From a checkpoint of a small mixture-of-experts model trained on Wikipedia: vocabulary 4096.
Below are experts of layer 4 (counted from 0) of a mixture-of-experts language model. Rows are named router (the router's row for the expert) and show model dimensions 0-127. Each number is 200 + 20 x the weight over its row's rms, rounded and kept within 0 to 999.
After each expert's rows: a language model's description of what the expert responds to. This comes from a sample of Wikipedia text that the model never trained on.

# expert 35
router,190,184,197,199,227,200,181,202,196,205,171,201,191,187,170,164,183,226,215,245,207,199,180,195,206,197,164,203,183,199,229,207,198,219,210,247,244,161,195,201,206,199,197,181,166,190,197,177,216,180,197,224,188,212,202,241,190,186,198,168,203,226,209,201,209,170,206,209,212,195,225,201,198,221,199,200,212,223,179,192,178,221,224,201,165,223,207,217,180,139,191,238,196,169,237,219,211,202,200,176,180,244,196,190,247,208,215,227,205,201,210,169,225,191,219,185,202,196,182,229,197,198,192,191,195,231,205,214
Name and adjective endings. Final pieces of place names, demonyms and words, such as Carolina, Syrian, Lothian, Welterweight, melody, Canterbury.

# expert 21
router,177,204,173,223,187,189,230,211,188,229,204,236,198,178,207,204,212,224,197,187,240,165,194,223,191,196,225,195,224,209,213,204,184,162,197,172,174,182,228,231,217,194,219,167,227,184,232,192,207,223,229,224,186,186,203,174,163,206,174,246,213,182,170,219,222,200,226,206,188,219,185,238,204,202,200,176,181,224,216,195,172,183,205,233,189,201,196,212,212,237,198,174,224,185,214,201,222,185,204,216,216,177,190,217,178,212,198,212,180,173,222,213,181,227,228,189,162,190,219,225,209,195,203,214,176,182,199,200
Closing brackets and quotes. Closing parentheses and quotation marks, mostly in tables and lists, plus title words like Championship, Award, Series, League, Regiment.

# expert 29
router,224,210,192,214,198,228,200,199,225,212,198,186,176,224,221,226,186,172,205,206,176,210,240,184,177,229,187,172,193,229,178,180,187,229,236,203,184,170,203,209,218,222,194,175,151,190,209,196,173,238,182,223,184,201,227,211,209,195,189,220,176,206,177,176,198,164,186,184,179,172,191,192,214,168,205,170,211,225,216,205,195,153,177,194,192,222,193,217,204,212,223,177,191,219,169,197,188,193,227,182,150,218,193,189,215,186,203,150,209,202,208,210,210,200,191,169,207,212,196,189,192,195,200,209,201,233,206,159
Pieces after b/ab/cont. Word-internal pieces, mostly and after ab or B (abandoned, Band), also em in contemporary, oup in couple, ion in Albion.

# expert 61
router,177,204,173,223,187,189,230,211,189,229,204,236,198,178,207,204,212,224,196,187,240,165,194,223,191,196,225,195,224,209,213,204,184,162,197,172,174,182,228,230,217,194,218,168,227,184,232,192,207,223,229,224,186,186,203,174,163,206,174,246,213,182,170,219,222,200,226,206,188,219,185,238,204,202,200,176,181,224,216,195,172,183,205,233,189,201,196,212,212,237,198,174,224,185,214,201,222,185,204,216,216,177,190,217,178,212,198,212,180,173,222,213,181,227,228,189,162,190,219,225,209,195,203,214,176,182,198,200
Sentence-initial mixed tokens. Tokens just after a period, line break or dash: sentence starters like The and These, score digits, and code pieces.

# expert 19
router,249,208,216,160,166,202,179,200,181,224,205,208,185,211,196,227,179,191,212,188,202,228,207,172,217,173,198,225,209,186,204,222,182,222,213,223,203,230,184,216,200,197,211,201,173,188,216,204,174,199,206,172,196,192,198,222,178,162,221,205,197,199,169,169,200,250,198,171,172,154,197,214,164,193,176,201,203,211,219,168,197,216,226,156,191,195,170,215,182,216,200,221,193,196,191,221,170,192,218,208,192,179,165,167,191,188,185,214,176,227,198,211,221,223,205,210,215,200,205,206,215,183,185,187,207,257,212,187
"ar" in names. The syllable ar (also ah, an, al) inside proper names and place names, such as Am-ar-illo, Mah-ar-ashtra, Kh-ar-is, Ka-B-ar.

# expert 10
router,205,178,184,212,238,222,183,180,216,160,219,206,167,198,164,175,210,207,158,206,212,195,223,184,208,227,178,217,198,217,217,159,231,203,172,241,196,196,176,213,177,225,232,195,211,231,191,215,208,221,195,212,192,199,191,218,221,168,212,152,222,181,212,220,187,178,182,185,217,215,216,168,178,224,205,177,167,196,172,203,204,202,228,202,211,205,206,176,182,197,225,224,171,228,217,204,214,225,215,212,219,234,193,218,239,200,192,214,163,208,184,224,190,213,212,208,209,216,203,185,183,193,185,201,216,186,191,222
Mid-word vowel pieces. Word-internal pieces following consonant-cluster starts like st, sp, sh, w, such as um in stumps, ok in spokesman, ays in ways.

# expert 30
router,177,204,173,223,187,189,230,211,189,229,204,236,198,178,207,204,212,224,196,187,240,165,194,223,191,196,225,195,224,209,213,204,184,162,197,172,174,182,228,231,217,194,219,167,227,184,232,192,207,223,229,224,186,185,203,174,163,206,174,246,213,182,170,219,222,200,226,206,188,219,185,238,204,202,200,176,181,223,216,195,172,183,205,233,189,201,196,212,212,238,197,174,224,185,214,201,222,185,204,216,216,177,190,217,178,212,198,212,180,173,222,213,181,227,228,189,162,190,219,225,209,195,203,214,176,182,198,200
Table cells and tracklists. Pipes, quotes and semicolons in sports and music tables, plus surname pieces like Mc, Rh, Hol in name lists.

# expert 34
router,177,204,173,223,187,189,230,211,188,229,204,236,198,178,207,204,212,224,196,187,240,165,194,223,191,196,225,195,224,209,213,204,184,162,197,172,174,182,228,231,217,194,219,167,227,184,232,192,207,223,229,224,186,185,203,174,163,206,174,246,213,182,170,219,222,200,226,206,188,219,185,238,204,202,200,176,181,224,216,195,172,183,205,233,189,201,196,212,212,237,197,174,224,185,214,201,222,185,204,216,216,177,190,217,178,212,198,212,180,173,222,213,181,227,228,189,162,190,219,225,209,195,203,214,176,182,198,200
Scholarly and name stems. Name and word stems in biographies and music releases, such as schol in scholar, Phil, Michael, class, exper, and the word Records.

# expert 46
router,225,238,174,204,200,187,195,218,180,229,173,214,210,225,185,205,214,199,156,228,192,204,189,195,166,214,233,197,178,163,205,202,200,214,189,211,189,206,221,208,225,182,191,178,209,218,206,239,192,177,207,209,186,199,197,232,218,223,175,183,166,186,168,190,213,172,213,183,236,206,179,214,183,211,165,178,177,197,204,164,179,227,210,236,174,220,213,219,185,214,185,215,227,183,167,216,209,172,187,222,204,210,199,178,175,199,157,217,213,194,217,237,177,222,205,197,194,190,200,196,171,194,205,162,173,184,178,200
Accented and foreign characters. Accented Latin letters and non-Latin script bytes in Slavic, Hungarian, Spanish or Georgian names, such as á in Nicolás, í in Malík, Ž.

# expert 32
router,177,204,173,223,187,189,230,211,189,229,204,236,198,178,207,204,212,224,197,187,240,165,194,223,191,196,225,195,224,209,213,204,184,162,197,172,174,182,228,231,217,194,218,168,227,184,232,192,207,223,229,224,186,185,203,174,163,206,174,246,213,182,170,219,222,200,226,206,188,219,185,238,204,202,200,176,181,224,216,195,172,183,205,233,189,201,196,212,212,237,197,174,224,185,214,201,222,185,204,216,216,177,190,217,178,212,198,212,180,173,222,213,181,227,228,189,162,190,219,225,209,195,203,214,176,182,199,200
Film and work nouns. Nouns like film, novel, play, project, aircraft, plus R/r word starts and punctuation or digits inside lists of titles and scores.

# expert 8
router,177,204,173,223,187,189,230,211,188,229,204,236,198,178,207,204,212,224,196,187,240,165,194,223,191,196,225,195,224,209,213,204,184,162,197,172,174,182,228,231,217,194,218,168,227,184,232,192,207,223,229,224,186,185,203,174,163,206,174,246,213,182,170,219,222,200,226,206,188,219,185,238,204,202,200,176,181,224,216,195,172,183,205,233,189,201,196,212,212,237,198,174,224,185,214,201,222,185,204,216,216,177,190,217,178,212,198,212,180,173,222,213,181,227,228,189,162,190,219,225,209,195,203,214,176,182,198,200
Copulas and list commas. Forms of be (was, is, been, became) after It, has or which, plus commas separating names in lists, and Mac-/Mc- name starts.